Weights of a small mixture-of-experts language model, trained from scratch on English Wikipedia.
Size: 11 layers, vocabulary 2120.
Training: a variant of SOAP for the experts, 5002 steps.
Below are experts of layer 4 (counted from 0) of a mixture-of-experts language model. Rows are named router (the router's row for the expert), up (a neuron's input weights, with its number) and show model dimensions 0-255. Each number is 500 + 25 x the weight over its row's rms, rounded and kept within 0 to 999. Numbers have three digits each.
After each expert's rows: a language model's description of what the expert responds to. This comes from a sample of Wikipedia text that the model never trained on.

# expert 25
router:489487486487465480476476534510508455478510471513533553524497439465491500504532507523490476464525551513523517482512499515528503533511464546467493479491473514540487542504507513475476556513517493496501535500494464517525515571525509516530464504464544506496518490488481486525518509497471479522501437510506522550523485535488525529542532491481472509507507559511471520458497509508520502515441485492492496459518508512502489487501515503471504524515470505541493480510498478482485490476492494489498489491457499491486508533526483473494502496502494499525471496469467502516483508493461470498499520471502522549516516508492502484512473558529526489502539456547476516505555537477484526475461501441543515510464478481480490512484535477476490558503521537530495484471515502469476464505551471
up0:467488445516551501472489467475500466482539492481501516528522505446497474549540477490494490485464465473495516505477511507507498488511482520554512445533459523477501508551490519507515497481516513498495525515502514525482502529516439493513475455536518492515523476525547479530553519528508482474505497534478490490475463495497504498501480460556510521525463471570479553480484491521506490535496465471515516510462522517505443534483484453530470521521516497528522484487488552511507503476428518511500488539505531487498482492478524468499517465509527522466510509485515518502479468516474505511489502523455494504469530530495487516474513484563485488509543523508487468495483534490493485489464458516561503509524493487503462510501486491488537459520518512496483512486511484478494481504527497
It responds to: Capital-letter acronyms. Single capital letters inside acronyms, codes and country abbreviations, such as ALG, GBR, BBC, SIGINT, and minor-planet designations.

# expert 24
router:529489487516496499513488512493455476496476514506494499497514492501540500527476499489480536512522491456517485513508518532499494510501520438543532503488512490530499508473500507477512508535519523477458545504491490541467500511510514484504483498514518508448476460513495516556554504498524489468479460514460503520496497499506545495528556526481521561502508558464509487516518482501500515517487468464509524444502515526536508467540483487483515544528512515487480506511470467525502510507544477450524503475480475531520547499511508471524493478529510508519491508466454519489512538465523465525458481503539498508510473457547503478457503508516501509494488464529492489500491514465439491485435483479497534507509477454477481492483445514464540478548496523497519497486496519516504484534454446
up1:499453529451461512494510550517507495466468541548471482540512517502544513493436524510494517537515535527521518511473494521486504517506503478514501454520511495518507515470493501513512482472482460503487472466459514421506503501496505542568452497487528469505487510479541479535519509488453497485531468444509501500518524495482505512488535507531501458540508530467510537514518458476486506503472521536552526498489522518488490498498504525500499495528522499505542539479515469492529485521502493496473483500491532487497488479547498471491491468515463529542470513534465514461517565538484482493499527463497531478515479471510517471501472477500479500496478508484528478513435516509506490501493473467525531501506514534480530488484468509485488543454475500482490483485496550510518521522470490
It responds to: Name-start syllables. Opening syllables of personal and place names, often after a list separator, such as Per(u), Dan(iel), Pal(azzo), Mar, El, San.

# expert 4
router:511457519526519501473489498508519506554497504480501505511485468489504517501553503481443488509516482494510525482522520508501479497478478509566494490460516526513536485529495495469506503501486498565482538483552531531509520518542509512476483479531493496511483476549504463479486534461472464517516496451456516471515467536472569530536526493545515502486462503506514502507491477513473462486489483535530484508493508501486466442513528503493462486563532489496487505531468501463465476503499475510542486511497507489540468499523473493503516486505516519481478522487501525490494486458469436505468496548528488501427487510530458491520478530504504514487522476491520514540487515500518485474480482503550496507477464473489497501477475511460508519488507523551501480499524484527513459520544465
up0:474469506485488524516489469490532488503492498518494507496524472501527483479498533518471488498500457536511492479492492506509498498521537509548482454462514523510511497511476508482488518498556472494476515498489522527512531573534517505522518522525523505502473522499497479506539539422492497518530528519471500506483518545484473490507515494504512531478546478533522552501481504542510486506448504497485479452527469487518506494521504497456499492560507473504511489563496439470469504518482540488484489529500506464507482488498456507481505491488497527460499483494521492507500498521467416482481491477492493520542511483524432483552484479492480516443526513511505509516447513505499504487479480523518503446479507473539522560506509452460511521480461478504483500513499473487537485524532507
It responds to: Line breaks and dashes. Double line breaks after article titles and headings, plus en dashes, hyphens and slashes joining names or years, such as 1939–1940, RM/CM.

# expert 23
router:499517423462515475465544495465500527499523485481552459517507496465507542533498520486453500526495500526448551471505526521527493529517474503515497488473501473490569470456470508505507502499470500508476545507527518528501463503499564493490518477489501525489530495500499462532548525509520500518482503520434513506541489517507531487522495511520525508490504507524520518495557470528480488468483496492520492469547485472509534521512462506499464505512511448505482484481529508497504470478485502498530474506510504485487451500522496476513498487484486464497467487467481536477500524470527399542502483481502472494501518524532500458501474522500498493490490491512430486525526527495500489492525493489506483493486497494505495535458512522503548503520506494512464494537520532469506453478523492
up1:470467476489510510492484524547493495486513529488506525486509533528504519501504561516485518488502520526508460514461437554491513476489474530495501466521489510493514515553469527501501469508445536494495508496521485561491505502501501496491482433503471496516516485513526494510498482551507481539525480532484490504490475484499532521538506546511458503478482534494477558518547473473508507488525528467522518497508490468470490472475463499514486572495514532476467480493477480447524475512539470496490542534490522495529496526494488478479488476513452410520532514483509501501513479463519489508526519511506472509504503544513470482507477524513522482500481519497569537497502506474478495505470524538492501503515500465483479502487482536519537474487499486511490484517504454565475499494508468
It responds to: Article and Latinate prefixes. The word the and word-start prefixes pr-, ex-, act-, Comm- after prepositions, in institutional prose: private, press, ex nihilo.

# expert 19
router:542480462499522513458503437462469476473494480510515497543521525498534519509546496510492481544517542541521520492529513548534485492523517483507520544489468469485540549488472545518507487517521498506514546493446473509447514526481498495438505456487533506500501502503555454520517491496502493511454487500479540494501435516551464519485497494501546492528474515534523559511531504487470519505512501480525461458452492480494469537470477504476459558514518483505504476478489506481502516488443490489474514517475504503516484503530523501505489512539473490533448529488475505524513504500523512504502541497506494511512511483511477493482481500479476515496456497527492494509520511469530513498498502454505511531486469492447493474484506483511482523474497493490515501504533496533551456490488487
up1:532459493504474535533524538512499515547490510503490495515540530505502541500511502544469524537508533535551539521511539481484519473497515521541508506511497513478462535526520503476496503495491511519508497435488470510490499504507477494524522431497533499530509509492484502459522507489537540503505458468492500485483448496478514524479516530520477523511461535449498507493486474491507517527451519524465445492546538519513471466491544495485496523498499461518532524499531522539461527516530504461492477489451481505544475537474527519505476522506479498477532508503476497499489502474501484479476501489486497509473473491478501473507489502477424469507485499560500502528517443516496537466487518481503498518492472481477500473490520502535485491480501533474484511482470483581539532510497489
It responds to: Place-name endings. Final words or pieces of place and building names, such as Street, Road, River, Park, Hall, and the ill in Primrose Hill.

# expert 14
router:495485493503500518497522482499501438522512496537549472527497530504488515486510510510498503502514541554499509511505515514490511503518456456492486460451485482526470515494455510506425491519486508475482519488514488494512532502517548484488481486513550505488531451500502503523514513440544486464498435529420506556519524474511479481503523465455498532504497531487524514503507469488512477563525466517493490504525519483505474533540482491500501517506490483501514526525523506495524455505535523458546499526488495447486474504515483492527494511542475506533488476526480512512491517476523511519534502494526475534509509486513491452532500510497499518499495460511458450501466473479498493450457485515543453474514508484482496521461499497496468493494475508503518548490511527495443498542506476
up0:524505502467541498507491527451538481522490478492538504464461478526521509483471531512520513500532494535509469484484520527477503511464468456503469523501523490497493526531517501464482454532485493502474535523566511514481470493493510489461535538535531487493540472479500484528523511538515511474498494513491550518493504495521491527529488511466509478482512510469477553458524469474510485519517491488501522478481523474473481497548472493462510516535491548466464466555491483496509507524534497463515505562482524480507524542534488494474489505522544476471510526470495525472476479526481474505523480501537495481469460535516506466529501491486500507500472502515504456487565523483450523481480518536507512465468475483504514482487500510534491516479500511440499547525475495535495520479472546
It responds to: Table cell separators. Spaces and pipe or semicolon separators between numeric cells in results and statistics tables, such as "| 63 |" and "3; 6;".

# expert 55
router:520506492487522478469496541509480496475505452479525475557527475474456510451526498524478499502515499508510479465543509529540492466490458486486496445463466478516550536471512510488513515489507519502500525509512515506478505502528506499516481502563550501517492486481527475522514505498500485489479505560495472515490470508500534514510505482476550481522496538518516511504536474552471509512513479459506511485466494512490489496481468471495515504495517484490491532501449486469498467456476514503533530485497511508474462467519547477487476468507491539517505490475536523473511474442480530532466524488530473508510504548524504501492538561535547512468506479537534466509536487490511447476478527471528492506538488511439497513501486522543489518525488533505507530521531525466462480472492498
up0:497497524494526502520521464486501525483547423488462472499488509494479519431514468522456483493455509535453498491558499486524468519502511472501503496477485476547478536474519535501569504499547519433505520519517505492502524500442517506527468496476493503495474535445472455523471512495526517525522471490485479527500495541520553467484474444450542499538536500492511504510525515531517495502483485506535469483516502500505493511465479460534522516511511473490493498465513525476491536512488460531497496503540527517509481498492501491502503550520513509504503516499539473526494488488536479510506488462494467497525469470541456468508498506509497505476502541476553485509526499501501495495522502509521493515531499449471502493528520509498524517538489506515517475478525495437511469482485511
It responds to: Nouns after the. Nouns or word pieces right after the or a, such as first, last, band, company, end, and the full in full moon.

# expert 32
router:493506526474474470473509507523498442480524503491483509506525493472539524471486479527498505514504514546497476518513566500518482507515490509490524487475504486523499501502518408508490453521492512480483505488514524517519490491554473457484471475478484484526468518501540510533504476497505533491493504482503549490523496541468491462496486539484518522510488492496472517504492505490432524498495476504516463498460510556507520454503550504466463510521493475459453484519483477432544489494530470480486460465502444498473519498511496513507500463502491500492520522488504518486514537498535487525501533492532474510511533546518500441473449507482550529490493521533521467499450505517513509497492510458547536509526487468527485504464512511518489477508501512511475550520527502485472447486503503
up0:530499534496528475477456495523480478470506460480475487531479495468508508473479526517492501504498512502453442534526501477547497544529502487509526468451526526530496510483469475506530464505481524485504469541506478480502505508480468460477566518515515476511496476503511524480519523487544509490517493490453496518482496505454488479532531525450523504489488488485511431522486490505491524482510483469496499439544541520513513478483492503454503522484465476504464481438512487502482494536513478499487502476537458512445496493486549507480522497484510506458504510460504510539502484515490505494537507519561548519536491530537495519528487542513551520483490474527496481499498519510512470492458519476490505495459533501527507509516455470484470502473531518515500524520509501483515535447545497
It responds to: Colons and periods. Colons and periods after labels and numbers, plus list-opening words, such as "Total length:", "2:14.07", "9.4%", called, including.

# expert 27
router:551508460491538521506501453465499461481486444506530491531508520506496499536504488477503511480531479487449503493508504493534481492515499482506536524478482496474520518495497494489452475540501458477526526525529469521471523520471504499462437437510517522475526471487497493516501542492514471487494528486504500523477549548533527466537502525478501536476476508471496508484540483507455510487486472508477523485517477480513502448513461493477487486512491498516521551487482481485497493539499466475521498523518491486501491534519515509523474500511495506540501559490456488542509480498512481537500563498527461492509548481496495446520479531536445471519507501481528500483472527511511456496499472501523512525534507526480489506475504515525491540497456468479478519534514446487465484494552531
up0:562505470561486471509539468496465540480468504507498472505524542527470482468553530470506461464513518469491467487506525510520523520446504517502512535531500500420497508497509478476490557515529483511522533506492546520444506485499507520481500491441492503517507449504518495453521524544492507524520500474478472535509501469504550483539460520462505497497481487496474500500503491495466503492468516543506482501484500527463514464512468532478511531539490521499494510505495450507493516503496490496486449519561492526478510461499538488504511496511490510548510542510508495520513498533533492516476528488441446506508478496472490474487532484481505489466510493483500526483489542491494483494461473517533499510504513493498481530488471468497516481487449526536475484519503542534481515528520490
It responds to: Mid-word consonant pieces. Short fragments inside words, often just after the first letter or syllable, such as ac in hacer and ec in necropolis, necessary.

# expert 54
router:494480474532481477505468461513511492493515509500491530529511487489507517551527522495464509517514515506464495480509482464528487522526531463514517495433510520456499512504485500523487516510465528518482476526478484536474515521503523528472450509536467506545520483476510472510512532468530501511476502532497523517506479482515473482516529470499526514511470497478528484504509514493512517532490461490520477448465491470529493494554474555503498530506419476464484494522448489485520485510490524518530495502474459510488503499513515532536466441502516509551527530488478516525540447448517502561525502500517510475485506470530507489527528486487575512478508486518460526467550495506521495496533474477501526503521456478480461484488535492511499525459465518528504489488525520508472478495513473
up0:523502521496530479553518535484503511429533498489481479510472486523495480514469501515510546520482510542515491496496529512496496485489485489504467537517490549481493511521531518483498521522518511442477508458479484543502514517472520481507460503479491497455495521465461513467501468500502526496442508495453502513498511499486471484505482476483476517478488490510484442484490508488504506495499492513506478507559484497479554467479518471484491486523484507466455508504455527498511518492491507494460541445515515532501458509506500458508531483490471484496529531535500493462523479538488532533512509520459463558522500486532501513556519509433480505510486564477504437527531491493460486491502472544470501519502498509509483463473500510517571522504513504507543490527488483554508497513518502
It responds to: Headings and line breaks. Section heading markers, paragraph breaks, sentence-final periods and table pipes, such as ==, ===, blank lines, ")." endings.

# expert 18
router:477539524488496483506504542503498526487505523509495452538510544508517498478533520495460498494520532501484506485544503529541487473491493468509517468487546490487535519501481502468467509555493455482508527514500485501488462550485507486513476483487540522499522432498512473481522538531523467488495508427492512477542479584525518484528534518466524533452492522525500485492504475506487536516497492462531477465491499449486527477492466483510517475527527506477472531521497512462483460563469475503534469515486491490491508515517535500508481472536484486483486539504535487516500452505494506504523507468522485505545479548543487503495489525468516483494523469512502488480519525503488491496544480475474498512508475474498495532498506513446532505522452507490547495491516463476497459482499467
up0:518525495502459490477514497488528541522501509504479548535531496538570486502486520498503484484485509492470508519467469536497514506530502525484499503461509527503560540467506497515511500532483581525492464520491482476531473517515507491483524505496523492500506510486469522485508530503554500452478526515484512453487501444462507499502485493534507522500515547481541538479526461505538496472514474471492478491485522521439524440483481527509442481497484516522506520471476523503505468454477515472478493497481472506507469528464484460510497506550495461495532492513518511517470479509501490461500463538480487511523541491514548486521497508492486468465482493457544501463514522470507477495540556512529497512489516485511462534520503475501507463482475471491471531496513517492546467524505502
It responds to: Broadcasting word pieces. Word pieces inside television, radio and network terms, such as N-et-work, te-levision, r-adio, plus some digits like Channel 5.

# expert 29
router:522518458483545455443481510472497505499483476452492479516479464528503508538520530497473500525482484531491512485519505514521489506500508477519444472516518505502507490487443483546489520501516490522525490522502503512494485516497516478510480486511487490539533527497523489536472503522563447493506539453501472498539476495489510480492492485493509537548455498459496515470525467472488504467496472519523498490481498542526482523503469508535518472513520467480477516564503540450537432504489478484488534439523530451467505489515554466508484513525542523502524489470480511528512481454511492533476528523519496495510517462503479489495493480525489532485503489543498505474488531486481478467559510504496495511494510540451467518488493496466495470506466549532482539459522500507504489501495502
up0:500538519477474518509506515502533478497508520481476491520516488546504478471525527479470506512442517482466509511554509481530499450511541511519464489502456554500490507555458496490489488522504514494490488520523550494513503569532522507505494552534472501522525483463517504515500498500500493521481517466546514474485473470530561515482518492482482596499510502502489535467493520484505530482495482463467530507518512490532454504486537473496491468473544520478510504505513514497529479529478476465490497495507508478504505499503493462485532483519505538501514459460467500547512459453495494457477462526512471514483530499466493512495502477494513494513492521531493482497471486503518490495460516489538523529477504498508459492520501493521467465517490493491471502488460540440566493463530488
It responds to: Spaces before numbers. Bare space tokens and table pipes right before numbers or cells in tables, election results and statistics: " 350", "| 2,240".

# expert 50
router:500497486501526466478481488504513422478490472520516500535494475493501484485558510494472466478526562512521535485485512538539468523447496522491521486481470478493512555501497504487522535506545481492521550492467489501489491554480520512484519488467558510482523480485490467555522513509480490517486488519488542555557496550514505539489526503473516508503489531527493549477509465554511470537462489522512463480490509511497499485455515529504492478512482486544487468525517500500488445495469494493502485503481511490496499517516505498516497488527474514506468522487469524509497497497504454496491535468518512507499498486511464469522457534501523494477512458541487507510508516493486503484476495474497512503426464498488500513514534482475507539468521511562487520476513510433469487477546490
up0:508511464504472545503494479527535514519492475473469472555529502496465435550498504488472495486507477513543532533491499509502476478534528512457522498512502480476461504516470494486529482447500468493442567529518488487497491464506492487488536505516493481509520531478514500492528528519481513487514484484491513522507518489535501527443517527536509461465508537469531465511522493518482538516481505421494514469463538531501469497537487493485494491495533477550479493495505512494500493464503498488504492512505516488483524468456467539507510473507471503522489523529513523510487508514497454533465498484500496498495489478478501482521533460502474494463484515453509448515533499537481531543527477517517486568502516501482488484451537489555517505496480543485514532523485484490534449489511502
It responds to: Acronym and code letters. Capital letters and digits inside acronyms, call signs and model codes, such as CL-R, W-F-AN, PT-91, C-54, CU-B.

# expert 28
router:512493502551470508492509494485490519524508472478533489517485508514476497516506497511506477484505525504499545512502506507528489499550489451498500531480542525465497445503455515538495528494530487512439507515484473501474502476528552508459458473481466497534518510519463509495477501501549499461434472463440495537516499517485502493496513531488529534540502500477498491467498496469502553502467472513481481505489505536514488515500524498474497510495494460489469502506511500500543516500502478525501486498503463490524514503509515446571470542530535470494448516467496504499492480515501490539499539499532488520466531508481468489512545497497505516474508478521528484489494514500445468467507489474532499527513509511542495488488453592486515489464471560524487498483553516492480487506462505
up0:494509503534511507481512485461499476433492470543518520507521457502483534485523505527486492484463540520493534515512472473573510531524481517464512467452466501491540444538500498523523516499514482441484520519529497500495513492512497495452536507476498515536511485530526511526495558514470517446536530496521513512476483479481518497507503493511472496495475480499501489464453519496492506499510526527545495465506485531519519477492544501472495476543494451480500492528500526500465513543508462473488515542481477482498532517466493501504458558497488463533497537476473506502476514478479529486484533497540491501503494465505507473475483475517480555476525460485476519458459539476503524477519517514468517483517527518516540489514525536497507531499469466521500481467520476470496443516494503
It responds to: First digits of numbers. First digit of numbers, especially the 1 of birth years in biography headers, such as (1902–, also table values and coordinates.

# expert 56
router:551468468502500502495532502506497531513487506489512513512502500469534522525488535473492546480476487495520562547500523520522504501506491469519554510483466518505472482479520468510505465531494508528448535471465496526491525503517521524473486480473502491503518478510528497578497473451485479510457451462501546552503476530493498479473516501473524528488475545488540509512498506507500500533478473516497511508497541499532504483509521512468456485519450470509471491498488499486570522532526545511503497492472486501503496491525475464531484533508489525583483503494489494503487503491488477516484490473497519507505532499494513512525471544504455538507470490532490466539499469529468460477457476514521464532445450451470491483495509531511515495479469495490519495495502512507515458528495496
up1:520451457499467502513483468488492490517477497490506472505523492510532518453517510540537518507526486500520518513496493526526538508473497454504486481546450473467506503475557477468490486563494469512443532499481504535506481485510540512476497479468524491506524488463543496545465479488502509506469445478507442533517524516477493470508461490462478556542512560484536551510478492540496492513487482464476524476521492503511526487543522540482498489532497534523516496480466488476551474538476503478473510507490544480478468497471465511478515520496436532527523489507555533501539482498476498516475514500544510493472523472481489528498509492515520454501511532500523489474491461514522505514458490493458531541505461480526510496506526483514499508493490513526495498504518493502493505514506495
It responds to: Foreign name syllables. Second syllables of proper names, often Spanish, Slavic or French, in sports tables, such as Pr-im-era, Av-ang-ard, Saint-G-erm-ain.

# expert 31
router:534510485470455546446486517480460464532515514484502507508557568483483519469507495517497520491528490512465523548491514528516525526496501465516513484501502485446532485515494474514497484511473481478466486509497535498468503531508542487492473526528513480572513492461441487507508476519481475488478478506505549491491474487495529479513483459471509500521502520476510487512507488505463531508476489457501432461491552515468505503499507491487484534516538483528455533528456485492515514488513490509532498477457501486473489492524492492499490497535527470494498506505478513480493543498545501507496527504529504501497496494504471449570520517476490491504482490537502461516485485491531465498510481496589532531525502519543485490480516506472518519564500499477535553468519502517488486501486508
up0:512487504515478502494497527519531501532519489484530518488546537502468556478468500446495505526469476469528505515543565502457519448498456514490496481509469443461464513497486521491488503538511474527481497481461509495504527526530486477484492488546518510540503514522515501493456499488510547514510480455468471454552476501500487482513489507522463477523542537509477475515474491531510531494486513510469532470481486493475515483489522484544489508471507519493517541486478481487465540514509470520488499492484523466519542531545526506528458479492535521541464522489491484502479552483540522522495528496507502527505499510509509529514476494461497499476528529515473490513454452478473496460495551483457488516534486538491492463507527524510467499532493522502503516530443479482516490471470493
It responds to: Number-word fragments. Word pieces like ent in Seventeen and twenty, th in 14th, and qu in Quarter, plus digit pieces in coordinates.

# expert 26
router:512541509445476485487537511516450509532505515507517478519536498484537494512487512497469527503490491496470500494500502499515545459525488483497513461493465530515494511485490465499542534524498482494450514498501560507516547519508508506488441504518461488490484525490509493513514497503517500508516527502483468492537482498476489532513505549488509532560505509436524505480485504497526463512503455463505534480510464537515490524464503496477457516505494487513517508549516532476530498485501473505542511510510451481472490494499523482504465477494467516514516498495480513503531497443505429501477500569514466509473480479519536433470550469502493477467501496518497504530520552498477472486499452491555477509517462467518495515466483554496525476473501554507479488487528506486515463518509509
up0:529507472488504456508487522499509534533504514492475492508507464465485523532518513506508540547535425491502522501508490480520504430496462479499529482528470499503464472498480529479557542507491478507495487524501508494561454522491528506493507495496504422473504533505501488496509514503570511526452534511482499475460527521517486506541535498508501542551477476523471552518464496478503447517509476525506500469522484526507475528483515474491466505482502454519513513543469543493507493500491496469531501526484483475523476515478490492509469555482500512496518534520509468476498504479451506492504468542531481489475542541465470491510486512478481497511511497502494519489545532524470476499540481516510514517518510466508512516496475517482464449482478513490502476532532524489510541539498493
It responds to: Agent and list prepositions. Mostly "by" after passive verbs or in credits, plus colons and dashes in lists, such as "threatened by", "– 4:07".

# expert 41
router:490504501448498501515465525519466475486506480463508523510498451459526502519576504484444540495504538497447527478497527525487486521519532503534491480480473476502503489483483502515526526570530507512505502497544552485488487482494486487526481510511527488514507499508443508509496559502489505506468514524486500552498498495510518519527520526456471556469506532480522474515468526491469474487475515499469489504514513464489487524485493489496485521487491459472486512484510520419497476487509475527522512500500512506488532513532480529531450515514486462489487482521474503544574500482523468473477516482501489499500547512496488486465464529479517486487484520531494506495536511480478477468523443472506492514492480498484469493493501547517508543459467505517520545491544536483517464487532470
up0:508500516501438521513512479505464532495504500471493437497485528487509486466502521516491479449488461520472519463520472499472498512499474495508470507482510511419526495477504474504516482508515525573490488518499505499483506533544488524513514541532541509526460510501539512481527492495495486511473464515486475519582494505495514452444491499522466499493507499445511524514504525505499510507469507489478506535548507474487483507519545510512501504526498509490526511476500510495499527470550482466484522530468468476518473465475506488543526453524467527498492489559465546501515521524521490458499505491475524493546533519533499493488497503487526485541520469488523499500513449473497521552478490456542491511502460474468493555455503499481482531487464494510475521503497511508513519527529501
It responds to: Line-start markup symbols. List dashes, bullets, table pipes, heading equals signs and colons at line starts in infoboxes, lists and tables.

# expert 43
router:493461486488490529488522518496498504521511467469514460479516577464434493505518527514499494523488507533477512500474508541505521532500483510522515514502497472516514540498473468512501525486549463500467487503481530525494488545471506527475490493499511508515546513484496507519504489476482485506515494509482504512505458485500533468474528503483520525472492521517523513502528500510493505539475490522453477479524449523538501453502450559490480521516512485498514558498464470506554496497540448450536536520524441468554499505505491473517504462517467515508445491505454506515525508475474496518436517494507476509466509485539510480495497493541514507511482489553505521500495481503482507496493502485497510496506497527479494556441554541505468478478469493571504508478509504500479488504495469
up0:531535498480481487556530481493509520501524511464525509520491530482487480447485497479476507498483504542518463521544494510500498463455478491503547497486530513498498518530503492529508529531475516528531508475460487444482465511466506511489446518499465482474506532478485528524496512529473534467502484518489492529461567508498504545499543508472494523489452487476482501494504569498499520524492455493463539487523484501481499500509501504494499469468486500487505500504488484526495514463492509489458529549453460493485533506533475512495573479505483478501509498522500473494536485523509484524517437473490501492501476472493514479490516480519477531496490477486562453456487520532482472469486494487527524544525458526492498548509518488548496514482515494522526519509517502464470521545545485
It responds to: Units and percent. Unit symbols and percent signs right after numbers, such as m in 900 m, km, and %, plus North and South.

# expert 37
router:496505521460472497490488456472515499536537511486505470526529493523495508509512493538477478487531551553495490507520450486513460521475507496533500446515504512461542565460503512491517546512461475509499511486496530497499504525492521475487503476509568494492467495520530464496513525511482450494479495498501489485555483525529479453483541487501516474536479541496543571504510492529530545515473459444509484475484533510514473498475463473453486557520519509503453525519492469444476470504468496531546522487482520501470485503519555517498518475487485503522469505502527520504494494517492501497471545476508498518520492511521450497511477486490476509490471500531513491502512501468520491498525495483497533515500470488522489486465489481518480517482484508495485541493510538496462520517498438
up0:518500499446489529532560576512447500547492487490473527464463537503495518491508528540486505524490457515485505486495490510513525518470493520522472518526511476505516512472481494438498494505500524503461490514471509516487513469465482524466472510495548521479537505494470497482459538486548538549512531492491494499481482515525493465532494512534490524528532522490473513534459502520462489540473539493481439527492502533454534479498533502459464481501484507498495529518517535494472499533496522513505508490496517533498496504510460474521512490499481505479492489501508514510481525522521476520543515524536518485461520531463529523507493515508468481480498506533528522539499486455505461468520447480531516476494508502503495496499550460463497571465497506502503497437469483497488479478476492
It responds to: Work-type nouns. Nouns naming a kind of work or product after a title or modifier, such as album, film, series, book, Cup, and Standard.

# expert 45
router:520480466488559503492510465453491498517517491493505500499491505494540503507505494485446527486535519503476565533537506538529477490489484496525520449444467447544521510456513435541514483517485509506500541486534525557462507506528556520480504454484486547493518513463545487491533516497552504502443498501495571517494501481514499525499492511483512513515460541535516530504502507512502518486482481510515475454510490488505513526482488487500481512495491482481536504465488508486535472481462472486512567485470486442489512501528503509505514487560520514489464521472462523494493500496456481538501493511527501534484525501512518511505494545502499518494491486510500535528496466520477481490517491509497508553493461514442468504495472511497514451501496480517506508534518498489517487482480496
up1:520461419478524543505542489484528528467523444499470491491491495491495479488526504529486482507493526528456527511500520506504511493534483470498512506524487507493521507490531473501512472523482486515493505567498515490467484518479495550479477476478528485489594513511480471517509480495494537551493493460468497488486523535480484495480525483518503474499522516497493517505485475547524483484539487522478519444498476477504502505504445509510446544469512525532499498513523519474516495494478528502508480517471539499505469488477478473507485456488487512501501494543517512553491471527520491472526492518514455536482540485503481476542476516502597491468509486521529527506496508483521521518487524507536511555497534506505532495482526494532485452489508504474481487463483488447483471503491474
It responds to: Sp and capital-name starts. Word-starting pieces such as sp, Comm, Col, Gl, as in spheres, springs, sponsors; also early pieces of place names like Hoboken.

# expert 12
router:545511478522550499471511475507496474489496513504549504534488503502497532505506490506491470490526518565537530470548511498529503498539497495482502476486473473468553573513509500525493523490527487449521519514457501469425518501474502445466483426486510515519496528502524454496497519512472492492464500550451518532543471496517491513475511483499531522524448517503517534499529511540502502488492482489485471463493484506519462518468464502501500494499528515500487480526493517464503524504458465463551527478464508460505514483526498505502486475528483489530478528499505512501526496485523518548515571504503497510520530481512486505481499529488494483491464509505500458526515504499480522481530521430514504518517464492454481511498496496508499534481496523496508485485534507555504476508476465
up0:552490505476545526500494474493480515531501504509501509506451485499513518534490483530509472485460511506497517481529506520548489485554520499523512490506497495482519527498494537515473470478501482466541499497488485451495523483464516474465469462517497506508495491562485464545505464516468517506461527535503489487518495520521473506440531475537508524501492517520504496489481518485503509482471560515504460444482495471534485511481472541483529490477527534516501485518471523497540515488474468496531524484483487535531502486525483487527490502455487517525493556550466475520536490508437484525476512513488541518532564503469502505551539524496511488468460517517544484541490511515494554474513483443511493476499481504517502499510492475492503547467497518466491446483481506546515496515505504
It responds to: Place and building nouns. Nouns or word endings for places and structures in location descriptions, such as structure, station, area, village, museum, building.

# expert 11
router:553501510510511476472508527502477491504496477486474500520527489509480516468502484536482491495547538496514489470513495535516463531522495494526511500486523481505512518514483475535514549498497439511462490511480526514498497514512496457475468493503521509489532430514486471485546520505480493535466507516482474469522487478508509473550505528498554499535500498546566482475549509522528493462489457453523467466489507504455508474516492508514468483509504463499487490507486496486546516546521522474526487478475459428480525546521485496548509499500527516529496519499520473540529503461515491557474468516537497467513499500566516504481511509482500528477486503509512493492542478475493504503467489499518503486484480538462483493467529526436469501518484522479500521518499514489561489509463504
up0:484501475471491482502496523548486502536524514496503460468503493474469527517494488470493459565509494481521492515502503543515484486503452537501480488534536518516457456510500481477508495497466554506489475496540536510489483530532512520484521507510507469473513506481480515503479522463510518517461520467499514507440514491505493509531493458540518498488573489447526458538487474504490548495496411501518548508513468484469550494507510477497508506474507455507540473538516532527503507500543477500517511501474554462506503539489509511499505523489516481513451507502491533541505540455527497518497493490549475498488473462488483533497495482488508536513511488495498472530535469498475465521505531528502484524484488516491488483499459531474476491564492499519476500510466507521474536475514519
It responds to: List and clause connectors. Commas, and, or, & after nouns in lists, names, addresses and numbers, e.g. "Frankland, master", "stage plays and novels".

# expert 49
router:505507475494514514510486528467491488516513494518519503526530497490518507465511529485507489529497485467513514531498523497508498499534479477545532472463491465466492517481491459510469510496495492470492566514500489544499516570493553453470486486475507496477536454525520531519501509453499482504489495485462488532524481487505516474494505523443507527476498558518495535526527494487507541508491500483472496503564538472507493528486484488421481533502516480499505498533500449490505530523491468477529487509521494495477513511508507467528486497539527526528438473502451499509495521476482499535454512456517507512508530527478498475544529507516471560469457456496484491533459509491536471447509478508464493484473505486501501532478535498489478531523501476508521518485542473513514473489528466
up0:509557497523489499493503525477518489482482497517534457457506538486513471522492546520523526467524493532513506545498513509517493483491491496506511489483469494490494489482503513485473520478477475505529515501590550501473451481447560474490485486456528499457510508463477535542492510499477456463488508523481535488514480545510487493530485503524482494482508490499477519468481508479539492517530457517489494472506489503506511489522520519485472492491498470536497503529480527542495492512491547494544501480481542503491527460473537484449515506472515482447453463470508511544469506503483478505496505533499486505466494464502473495510510462492503539518499542453487513491530559461487530476530459521531487474468462498528503509462518532479469517512554517512495524522480508523490508541513476
It responds to: Table cell separators. Pipe characters separating cells in wiki tables, usually after a name or number, plus semicolons in score lists.

# expert 62
router:537526480513511531488479458491529474440550485483497462547524493458503515459487495500497480482504530519472526494473488499528506559510497484494491453482523484487505516538503482475459537522485508459501474487520498484456525506475529486485499465505495478493510510475481540493513503468507542464471481473450448484499485549526562515491516486533508512484516511512525503451510468541502511482477471485497489487498495492529477532496493536526522507518497507492456546521478503485529522445480442566511502424514514545528489490509463510498472469513487521506511506512535505528537491494526521497504522490497483515487486513567466490499477492530516483500488467528540472514503538454509485483536492498509483515502475491516481466517505504500499517495475513496514493461543487516544484560520481
up1:504465489495488491487458487511553504485515463536542482524507484471484489498485472463470526466474475514488491515449533475519468488517507487498499525439465526504533505479496542515460470466490494462500492537480460501549502471458461502473479562545523498486506497496478497492486529463465518476461518509487490495560498517494533468473496532501528490542487494517507477499503522493506491471519455495488528522460528485473493508491484521490488514466503515461519540511467484503520503477535514494454537490494515486528512538555481469450467504494560513490542465467514529477519445486499498534515472511490491492462522532507515537465514513505500499500475487506509500510521521540538501461486482526479455483529489492484528523494503539506475482539545496482534504474530538485512488511541509
It responds to: Learned word middles. Inner stems of long Latinate words before suffixes, such as part(icipated), histor, municip, academ, administ-r-ative, ex-ecut-ive.